{
  "d_expert": 96,
  "init_std_router": 0.0098,
  "vocab_size": 8192,
  "max_steps": 5464
}
Below are experts of layer 2 (counted from 0) of a mixture-of-experts language model. Rows are named up (a neuron's input weights, with its number) and show model dimensions 0-159. Each number is 128 + 24 x the weight over its row's rms, rounded and kept within 0 to 255.
Before each expert's rows: a language model's description of what the expert responds to; "gets" lists some tokens that make up at least twice as much of what it gets as of all text. This comes from a sample of Wikipedia text that the model never trained on. Tokens count by the router's weight.

# expert 31
What it handles: Prepositions before time/place
gets: " in", " the", " at", " ", " from", " In"
up0 [125 110 133 146 115 130 111 137  97 163 116 123 137 121 118 132  99 145 130 168 105 172 142 112 124 147  71 171  54 142  83 117 152 146 159 112 116  89 129 144 154  99 133  61 114 115 134 133 136 129  92 156 140 112 146 137  83 143 173 163 134 134 117 156 128 166 156 114 141 139 138 108 154 119 121 114 106 111 122 103 132 111 169 121  80 112 142 119 110 129 157 134 124 104  98 113 151  81 105 146 152 120 126 157 125 146 160 130  95 136 116 136 108  97 149 123 153 106 143 148 113  88  87 127 152 137 152 112 135 111 152 103 157 145 118 116  75 113 104 144 130 151 135  84 125 142  64 122 108 124 147 136 119 190 148 143 147 134 112 137]
up1 [ 99 103 120 150 136 135 136 169 168 140 128 129 109  92 124 145 106 104 145 171 128 133 160 119 152  87 129 149 102 143 117 140 145  90 119  94 133 126 114 128 117 144 101 113 154 124 140  93  77 140 127 103 138 149  91 159 144 167 129 133 144 147 122  87 112 116 125 164 141 131 121 144 105  91 110  86 146 114 138 110  78 168 110 130 159 125 126 111 137 131 117 124 107 123 133 141 196 107 128 144 110 144 128 133 120 160 149 108 174 114  24  95 129 110 109 147 111 110 171 109 131 121 106 168 135 107 104 129 139 156 122  98 118 122 128 124 108 138 178 147 127 105 146 125 128 124 118  94 147 135 134 113 105 135 153 185  90  83 109 117]
up2 [100 131 124 134 135 112 134 109 122 133 126  90 130  79 138 163 127 134 123 130 122 131 137 123 148 120 125 139 150 130 188 122 137 128  99 105 119  91  57 160 125 157 159 121 141 104 169 146 115 150 103 144 100 143 136 140 140 127 108 119 129 125 126  96 121 121 109  72  98 165 114 138 125 154 114 148 111 118  95 122 128 101 114 126 117 157 199 116 137 159 132 189  97 132 121  98 125 119 161 127 175 177 117 148 129 152 104 122 125 170 107 138 121  95 129 152 125 162 111 124 114 108 142 134 142  95 115  86  56 138 102 161 120 124 131  98  59 107 102 174 138 120 129 118 129 131  93 141 121 154 123 115 133 128  94  88  92 143 126 136]
up3 [121 124 185  63 161 143 135 140 117 110  95 132  85 118 138 144 141 152  82 120 149 138 117 160 147 124  91 100 144 116 165  98 102 201 128 136 115 164 124 137 145 178 132 118 125 161  93 124  96  75 143 123 150 139 164 117 132 141 146  81 134 144 139  93 109 131  83 130 160 130 158 110 125 120 115 117 102  99 128 131 183 129 123  88 180 145 130  97 141 134 180 133 173 150 151 131 128 144 122 118 110 127 135 148 153 145 107 147 153 118 103 127 153 143  93 125 153 158 145 136 144 146 141  69  97 140 104 138 139 131 105 128 105 129 110 133 128 148 138 137 130 142 101 139 145 138 152  94  66 121 108 130 114 132 114 115 121 137 143 111]

# expert 60
What it handles: Sports tables and awards
gets: " |", "|", "\n", ":", ";", " Cup"
up0 [107 134 120 108 168 115 138 120 128 151  90 106  82 128 155 114 149  80 115 152 121 141 107 142 127 122 129 103  96  99 141 117 140 169 113 112 103  98  97 104  78 155  90 119  82 156 100  94  98 125 155 135 155 139 143 120 131 100 145 109 174 168 180 136 132 161 111 102 138 115 122 106 142 131 134 127 141 120 185 124 138 126 112 150  93 132 122 148 146 127 138 133 110 103 112 105 150 144 117 139 138  69 141 145 114 148 121 113 155 142 147 126 101 118 108 133 127 143 142 141  75 141 103 144 147 118 133  79 136 120 145 111 156 109 122 138 148 135 116  91 185 135 132  69 123 143 120 125  82 113 130 143 159  63 165 116 150 161  83 125]
up1 [152 146 137 126 134 150 148 129 110 149 148 132 102  96  87 108 105 156 137 134 118 134 137 147 136 186 112 181 132 143 145  95 121 123 117 109 108 113 169 111 143 132 156 164 141 125 147 116 136 109 138 103  78 112 103 121 153 146 128 139 122 154 124 156 133 121 144 129 122  99 132 173  95 107 136 116 147 141 113  90 136 117 168 160 181 137 169  84 143 135  88 183 156 143 170 118 138 109 151 142 152 138 102 160 126 102 150 145 173 148 104 121 124 106 100 140  79 113 140  99 106  98 110 124 159 113 131 102 120 167  99 147 126 137 109 133 173 128 131  97 129 124 147 148 191 150  96 135  88 116 140 115 156 133 157 190 112 118 138 107]
up2 [178 128 119 160 179 128  90 122 111 124 120 124 141  91 153 174 121 136  94 145 165 150 119 119 146 158 119  77 126 127  97 121 122 140 127 107 126 124 104 156 145 160 135 116 163 174 135 125 135 142 132 127  94 129 128 117 149 171 124  80 148  88 158  52 115 161 132 166 145 179 163 124 163 115 132 162 122 103 107  87 128 121 150 148 102 107 101 156 154 121  79  98 106 130 121 145 124 146 132 153 179  98 141  97 134 170 125 140  89 158 148 122 173  98 107 121 142 119  83 137 129 138 145 117 147 126 117 126  89 116 134 127 125 117 103 176 139 131 101 151 127 140 156 118 117 147 113 118 144 115 119 115 108 102 124 140 103 147 104 151]
up3 [ 99 146 166 158 139 148 100 158 128 149 164 164 133 126 102 111 157  92 184 158 131 117 144  97 145  81 142 168 169 140 141 157  91 159 115 160 148 113 122 142 147 155  90 126  59  81 166 105 103  88 118 116 131 128 113 150 145  99 116  96 125 130 118 122 121  81 136 143 140  73 161 119 144 122 125 130 117 118 150 157 139 111 114 141 141 131 117 151 113 120 145  97 137 116  85 106 141  85 129 122 146 118 143 160  95 135 174 110 138 116 136 183 123 146  93 158 128 169 138 150 120 114 117 114 144 136 105 138 114 128 137 130 133 146 179 150 131 103 118 139 140 122 137 137 163 144 113 161 139 157 134  82 155 109 127 141 135 102 132 176]

# expert 62
What it handles: Hyphens and Asian names
gets: "-", "|", "–", "o", "ang", " Ka"
up1 [143 128 100  97 180 164 129 129 104 111 139 136 133 109 134 131  96 159 106 147 140 125 105 140 117 124 145 174 156 120  81 102 111 201 116 121 142 122 126 112 138 156  76 118 146 152 111 114 140 122 177 107 146 164 113 120  88 142 148 129 136 119 115 126 148 138 107 112 137 124 124 141  91 113 126 101 135 105 100 136 134 132 127 133 113 127 114  99 139 130 138  89 125 163 141 128 132 142 136 126 162 112 114 139  82 113 113  91 136 150  92 172 119 139  88 129 116  79 119 126 173 168 147 127  74 144 158 168 149 136 115  75 146  97  73 139 138  95 118 154 115 163 146 148 129 114 126 103  87  93 115  71 132 109 125  93 139 137 166 131]
up2 [102 129 147 131 173 132 136 120 120 119 122 162 114 109 156 151 142 103 119 140 109 134 136 150 109 136 137 192 156 113 119 116  89 174 112 148 154 112 127 124 129  93 123 112 134 122 162 154  87 126 107 113 166 121 115 115 130 120 117 107 139 129 132 112 153 144 142 126 146 175 115 146 129 109 147 108 121 118 124  54 101 125 124 100  92 117 106 124 132 139  86 100 122 133  99 120 141 147  98  76 136 107 110  72 117  94 152 130  96 111 112 147 113 117 130 124 112 102 141 106 177 168  86  81 157 142 100 108 149 158 150 156 113  85 136 150  60 138 166 108 116 141 129 135 105 115 117 163 133 116 175  97 115  78 127 104 142 132  92 136]
up3 [129 143 141 144 137 146 116 124 122 135 117 170 102 132 132  95 124 133 112 139 124  98 121  98 155  95 118 122  86 112 135 131 126 121 116 141 137 100 103 120 125 116 128  94 140 126 131 119 137 108 162 141 106 116 165 112 102 163 126 108 145 126 121 119 155 101 108 116 162 145 180 200 154 143 117 108 123 126 138 124 179 137 144  85 117 175 117  85 146 136 112 113 159 151 124 111 120 110  99 153 131 122 114 106 146 173 129 134 116 108 126 145 105 178 144 131 132 156 160 107 173  42 144 117 114 120 137 122 140 137 111 130 162  77 105 134  87 155 116 116 131 136 144  84 161 130 107 183  89 177 101 106  99 118 107 176 135 123 123 159]
up4 [103 139 139 159 140 115  86 113 132 116 130 117 123 122 128 159 179 176 104 132 117 145 104 113 161 147 137 111 128 132 119 107 152 154 120  91 117 108 125 121 121 143 133 126 180 114 168 137 125  77 120 141 136 111 161 133 127  93  45 125 127  87  97 151 102  61 133 126 125 104 117 148 182 142 122 117 105 112 128 105 152 132 125 122 100 154 126 124 135 126 117 120 154 145 115 159 104 129 110 109 134 139 174 100 144 128 110 169 135 117 140 132 111 127 108 138 147 136 136 132 112 125 156 139 164 140 165 150  95 123 132  91 102  95 166 115 153 142 139 125 150 123 163  83 115 132 125 165  68  79 131  72 103 105 144 170 128 102  96 135]

# expert 46
What it handles: Sports season prose
gets: " the", " |", " in", "–", ":", " for"
up0 [142 104 106  91 132 127 114 142  93 160 103 128 131 130 139 122 147 119 158 132 142 124  88 144 113 132 117 104 147 111 142 126 116 168 199 116 110 132 123 134 144 119 127 129 128 126 109 138 113 126 136 106 103  96  88 118 136 129  89  80 128  81 154 131 130 116 139 130 122 102 132 123 122  93 137 146 105  83 102 145 176 153 125 139 140 156 154 135 112 101  98 176 151 113 150 135  95  82 133 114 138  50  96  91 154 115 160 101 160 129 177 106  90  98 145 108 114 143 146 106 126  95  55  92  99  94 145 143 135 133  96 124 119 173 105 130 106 126 137 133 136  95 140  79 150 126 154  94 113 152 148 130 130 139 145 112 132 115 117 143]
up1 [126 145  83 145 104 146 107 121 112 154 148 160 159 174 188 139  78 126 166 131 150 119 117  96 108 102  84 115 141 108  87  98 137 137 107 102  90  81 116 127 118  93 117 124 150 124 108 122 153 173 119 125 127 107 146 133  81 122 111 141 138  94 115 162 123 141 140 133 134  87 118 108 151 120 115 151 137 129  97 135 133  83 133 175 113 130 107  98 115 141 100 143 100 120 141 102 107 120  78 147 152 143 154 111 166 126 149 137 111 136 113 136 113 132 137  94 120 151 109 109 144  96 147  98  96 153 139 128 136 147 137 173 107  54  78 131  94 136 126 130 124 149 137 136 140 157 124  78 151 154 125 114 136  80  94 114 134 147 125 117]
up2 [100 144  97 127 120 166 125 103 139 113 124  70  67  81 145 121 127 150  86 143 125 132  99 153  98 137 108 133 127 154 165 123 110 155 128 158  92 107 124 108 131 115 139 132 141 116 139 178  90 144 141  91 160 156  94 136 108 103 110 116 152 129 154 112 149 131 124 129 103 124  88 115 137 127 111  96 103 122 103 100 109 136 111  95 156 122 118  96 123 122 126 152 123 151 148 168 118 128 138 154 150 162 181 151 124 119 135 128 109 133 125 106 101 128 110 111 129 135 146  74 184 114 134  98 223 124  92 142 113 105 132 148 105 109 148 161 122 126 142  59 124 133 134 115 131 147 163 145 120 106 146 132 127 105  98 129 160 135 129 142]
up3 [107 145  90 142 120 133 144 137 140 131 129 102 124  99 166 129 106  85 109 106 157 119 145 160 173  65 156 117 128 100 123 121 110 167 109 120 133  96 135 119 135 132 128 105 141 132 139  90  90 121 143 120 161 127 147 117 114 132 119 130 111 134 104 114 122 102 128 143 148  97 127 100 213 146 104 132 149 118 118 135 125 112 117 120  71 131 146 116 158 132 138 125 136 150  92 143  94  78 114 136 129 106 163 170 119 133 124  82 123  81 149  74 135  78 132 130  94 138 133  62 139 162 108  95 151 163 121 141 147  98 123  86 107 135 156 150 111 186 131 148 146 118 113 148 130 112 130 132 140 118 150 128 141 128 106  94 159 128 165 113]

# expert 44
What it handles: Release-date spaces, foreign scripts
gets: " ", " New", "2", " S", " The", " P"
up0 [104 128 161 148 129 142 101 135 147 167 144 138 100 148 132 108 172  79  87 156 132 119 132 141  91 156 142 134 149 109 158  85 133 135 150 113  97 137 106 140 109  95 139 129 130 144 135 141 122 130 124 110 152 127  90 141 130 120 151 100 162  92 167 163 111 199 116 108 131 111 162 151 129 123 117 124 107 139 173 132 129 122 157 103 123 150 118 109 136 120  92 134 150 112 142  99 110  71 119 162 179 133 147 156 120 137 111 149 108 146 119 102 147 145  92 149 102 103 160 109 122 109 158 128 158 123 113 134 122 160 158  72 117 127 133 117 112  85 155 162 164 135 124  82 115  99 124 133 108 135 178 136 147 134 133 201 113 134 105 131]
up1 [110 141 103 140 147 155 141 138 141 111 123 124 139  99 121 131 131 143 135 204 132  92 104 123 122 163 174 140 126 139 136 147 109 182 134 140 148  81  88 142 109 139 118 120 150 129 150 142 124 122 176 113 116 138 156 175 128 165 137  79 139 100 140 124 115 119 161  81 111  95 155 144 157 133 102 161  94 132  96 109 116 140 122 123 134 129 129 107 144 129 114 122 131 133 168 141 126 134 104 149  98 114 138 150 211 113  78 134 127 128  80 190 136 107 117 161 107 144 129 112 174 136 153 131 125 109 118 159 147 129 121  91 140 147 128 115 139 107 157 149 122  82 109  95  70  83 106 117 128 130 130 124 137 146 141 130 116 127 135 163]
up2 [128 131 125 134 155 129 102 172  93 136 117 142 132 112 138 134 131 114  95 116  83 118 103 119 145 137 158 123 125 101 177  88 123 150 163  82 130 132 116 112 128  78 101 147 136 159 143 134 122  96 128 127 145 113 139 147 132  87  97 136 102 139 141 110 166 113 134  97 123 119 130 143 151 135 136 111 119 136 163 136 136 155 171 166 121 141 134 109 146  81 112 157 175 130 152 113 135  95 128 132 182 108 150 167 108 127 119 161 135 130 151 101 105 146  73 163  71 141 158 143 148 123 141 131 153 142 132 112 127 163 172 138 111  64 109 143 147  86  95 121 158 155 203 124 118 112 135 135 168  92 114 117 154 131 121 124 148 141 125 127]
up3 [145 139 163 138 159 122  48 161 134 113 137 153 136 121 140 156 124 115  96 145 141 195 135 122 142 112  96 148 108 112 148 122 123 154 150 115 116 115 135  98  86 163 116 130 113 130 207  86 114 141 119 117 194 146 120 142 110 138 127 121 123 124 127 114 131 112 151 152 149 167 160 135 135 122 107 129 158 125 152 114 129  91 169 113 118 169 137 124 156 155 118 153 158 140 124  87 119  96  84  92 143 146 125  95 125 139 166 147 141 146 112 127 152 121  99 124 125 103 129 129 128  89 144  89 109 122 185 126 124 150 103 163 150 170 140  88 133 110  87 132 133 140 143 108 132 114 110 162  99 119 131 117 136 120 117 108 148 152  93  93]

# expert 48
What it handles: Prepositions and auxiliaries
gets: " as", " by", " with", " to", " was", " is"
up3 [ 79 152 203 158  95 121 115 140 137 126 126 121 113 132 120 114 122  65  75 135 101 109 101 123 101 103 132 122 160 129 153 123 155 143 121  90 137 125 132 156 107 161 159 125 139 120 148 105  92 121 127 149 153 140 160 133  68  90 131 138 127 146 125 139 160 109 153 147 137 158 129 142 105 123 145 120 124 124 123 131 154 146  91 140  86 129 130  91 172  97 100 140 133 112 113  81  97 144 115 140  92 114 179 132 134  80 116 115 108 152 131 133 157 129 116  69 114 106 155 125 128 127 146 102 147 110 142 139 156 154 152 124 113 120 149 122 158  91 171 102 110 118 152 148 115 140 182 147 136 153  87 105 124 136 155 150 127 117  99 158]
up4 [110 182 133  98 128 123 121 164 116 165 175 126 143 132 109 120 112 103 124 130 126 137 135 115 147 121 112 148 123 126 113 133 103 114 160 118  98 128 132 184 126 145  83  95 140 135 133 131 137  75 115 143 112 123 144 114 140 141 114 108 185 130 109 120 106 128 148 117 102 143 112 139 165 127 123 133 101 110  89 126 132 132 111 105  89 134 167 116 150 108 141 119 149 103 107 132  77  56 138 177 115 145 147 147 128  95 120 145 102 131 125 132 128 161  95 103 120 134 108 146  92 134  79 134 157 113  66 115 129 156 111 152 141 130 155 112 121 145  95 138 117  93 149 102 160 155 104 133 127 121 103 139  89 193 163 109 104 155  78 162]
up5 [157 132 135 183 140 121 134 146 137 141 128 115 152 103 119 131 108 109 134 126 101 102 153 117 138 133  88 173 155 144 123 136 134 105 174 131 106  90 141 125  80 134 131 129 126  97 137 161 160 102 162 131 105 159 204 112 119 154 150 124 136 107 105 138  89 135 143 112 130 151 104 115 184 123 122 124 125 121 129 108 162 113  92 110 122 144 111 115 168 117 150 119 173 105 106 118 129 118 162 141 150 144 110 104 106  99 136 164 101 129 123 118 140 176 101 139 148 129 130 153 110 105 136 101 142 136  77 113 127 137  76 115 109 118 138 169 146 138 121 110 149  68 144 113 216 150 103 124 105 113 140 147 103 143 152 126 101 141 124 164]
up6 [146 186 132 173 128 176 135 124 111 127 121 144 133 119 146 144 151 122 122 143 148 150 108 120 154 101 129 144 118 136 135 118  98 116 126 151 114  80 135 147 143 125 123 134 123 109 137 181 144 196 153 103 133 143 126 152 127 116 154 140 146 120  91 146 127 128 157 162 156 149 124 148 161 124 124 127 103 130 138  77 160  97 119 130 167 127 123 162  94 178 136 163 138 119 151 158 128 132 130 121 129  99 105 152 187  70  87 155 101 168 141 121 185 120 107 170 133 124 133 177 103 117 136 118 151 157 122 174  88 113 127 160 159 159 159 118 146 144  90 115 162 135 138 112 126  91 144 135 137 121 122 120 125 106 116 138 122 101 167 140]

# expert 40
What it handles: Surname suffix pieces
gets: "s", "a", "e", "en", "ne", "el"
up1 [111 123 121 149 130 127 146 120 131 125 143 122 162  98 128 141 125 198 113 161 120 105 108 116 139 117 161 149 101 111 113 144 110 122 110 101  90 128  98  90  93 148 134 127 112 124 147 143  73 131 119 105 173  98 147  89 128 147 110 174 115 127 163 110 131  88 110 153 159  92 117 173 120 155 117 137 103 129 142 119 126 135 161 106 157 157 146 128 137 155  98 120 142 112 118  97  77 109 127 128 115 150 144 134 175 114 107  91 113 188 160 139  85 134  91 129 157 119 120 151 151 109 153 118 135 101 162 162 126 109 115 113 101  83 146 147 135 168 123 146 145  73 131  96 176 102 103 145 100 135 117 124 124 101 129 137 108 100 126 165]
up2 [123 116 140 128 140 142 143 136 109 154 125 144  98 108 127 137 143 130 147 124 157 151 135 142 100 124 133 156 131 137 100 103 118 138 142 105  76 119 140  53 119 135 118 103 173 113 157 102  77  87 130 120 146 102 124 117 102 143 152 101 149 156 141 142 142 104 123 156 121 155 124 174 130 146 113 123 118 119 181 145  98 145 161 143 131 129 178 110 156 200 121 113 129 151 136 134 140 111  82 150 131 116 164 119 161 148  96 114 126 149 138 128 108 138 155 109 130 131 107 115 144 134 124 108 171 126 116 109  97 134  92 101 132 128 157 135 120 117 153 126 126 109 127  86 154 149  89  90  78 115  90 125 147 114 166 127 137  51 180 113]
up3 [132 172 112 126 135 128  84 137 105 131 123 129 111 113 113 148 134 172 164 119 124 143 154 161 123 122 138 109 117 126 146 119  79 116 176 141 167 106 140  78 140 138 144 127 169  84 144 123 105 135 117 105 143 182 136 157 128 185  79 192 147 150 163 113 125 151 144 149 129 160 132 116 127 165 145 106  94 121 105 135 156 170  73 134  90 122  93 117 124 115  89 110 115 139 128 116 118 136  75 125 135 109 134 111 162 111 158 127 132 145 134 175 165 122  85 159 115 144 154 123 130 119 124 125 157 148 104 127 150 147 135 112 157 135 116 122 144 128 104  87 171 108 139 116 106 113 132  86 124 122 105 134 136 136  85  95  92 120 109 137]
up4 [149  93 147 109 174 132 115 161 117 131 129 111 140 138 111 113 133 166 122 141 161 122 140 109 130 113  87  73 150  98  93 128 176 160 166 131 131 107 100 155 115 139 123 160 121 151 147 150 154 129  91 100 122 113 107 129 151 122 126 118 176 113 105 145 125 101 122 137 150 103 134 126 136 137 109 112 122 144 166  90  88 103 144 148 104 144 133 126 120 130 164 128 125 116 145  66 122  85 124 149 139  96 147 134 129  73 154 128 135 104  86  83 155 184 148 115 120 126 116 125 116 153 105 133 183 139 103  96 116 166 115  99 129 129 115 127 124 115 130 119 100 103 123 104 118 123 120 202 147 133  98 176 149 128 171 108 127 134  83 110]

# expert 17
What it handles: Surname and name pieces
gets: "s", "le", "t", "er", "ton", "n"
up3 [111 177 121 141 144 130 128 126 122 143 127 118 143 120 147 166 148  75  93  84 108 129 100 146 135 155 120 117 163 102 106 142 156 145 124 139 118 136 125 109 145 180 120 122 127  86 189 138 120  96 134 116  68 105 142 116 131 124 125 164 176 103 115 153 183 128 137 121  96 133 149 165 153  92  72 124 110 124 182 122 169 128 154 122 157 151 118 110 123 108 140 160 149 149 156 118  96 148 141 144 135  94 118 136 120 155 121 144 128 205 104  82 135 140  88 132 124 133 132 101 171  85 126 127 139 170 122 119 151 126 149 131 155 122 142 130 119 132 165 108 159  97 119 127 135 129 135 121 124 137 168 147 113 137 110 138 117  94 150 136]
up4 [114 115  95 158 137 128 136 117 125 128 126 135 158 137 151 115  88 135 134 107 145 133 119 100 148 113 177 123 117 145 146 140 140  93 104 127 109 104 126 119 117 107  99 112 152 115 123 128 136 184 151 134 157 138 107 106 121 110 133 184 145  62 108 128 129 109 145 147 143 108 144 111 107 156 153 130 109  97 115 190 115 138 153  67 121 135 118 110 127 114 129 150 109 122  68 157  96 139 132 149 216 143 138 109 148 112 129 131 153 146 139 124  93 100 113 112 127 131 103 158 166 134 141 149 116 134 158 163 122 167 133 122 185 123 149 143 102 114  99 107 189 154 151 129 124 117 108 128 174 104 109 143 119 115  82 162 118 137 109 147]
up5 [ 99 169 157  91 149 132 117 156 116 150 138 101 126 102 102 107 160  93 140 107 146 151 104 141 139 124 118 155 155  56 107 125 133 115 120 111 110 131 175 113 118 137 135 123 130 140 175 115 155 151 118 167 161  72 126  91 100 145 137 115 157 111 117 114 184 145 149 151 127  98 144 112 140 121 139 118 139 117 182  76 133 107 126 145 154 143 124 129 153 123  98 163 132 128 117 169 134 123 133 109 122 142 161 129 109 119 125 125 171 137 108 174 143  84 122 107  80 117 110  93 122 149 145 133 117 140 122 125 122 147 127  70  84  65 162 111 110 128  83 101 143 123 128 150 134 154 124 119 113 117 119 101 143 143  89  99 130 144 151 108]
up6 [115 112 155 123 121 172 141 156 118 146 140 131 169 138 130 140  94 127 119 142 104  88 140 156  85 140  93 138 123  40 104 142 132 123 141 139 155 135 109 126 125 115 141 143 120 124 175 131  99 132 103  94 132 152 125 108 106 116 114 150 133 123 147 119 112 161 149  97 160 151 147  84 106  94 153 101 126  88 145 100 136 172 131 133 117 140 136  97 121 117 141 156 155 146 105 144 137 107 109 139 182  67 159  99 132 130 130 134 119 138 127 136 142  88  83 116 144 139  93 153 165 149 107 150 127 125 115 140 145 115 112 125 152 147 153  73 111 153  79 101 157  96 159 105  99  85 119 137 133 109 118  91 124 174 130 162 151 147 116 133]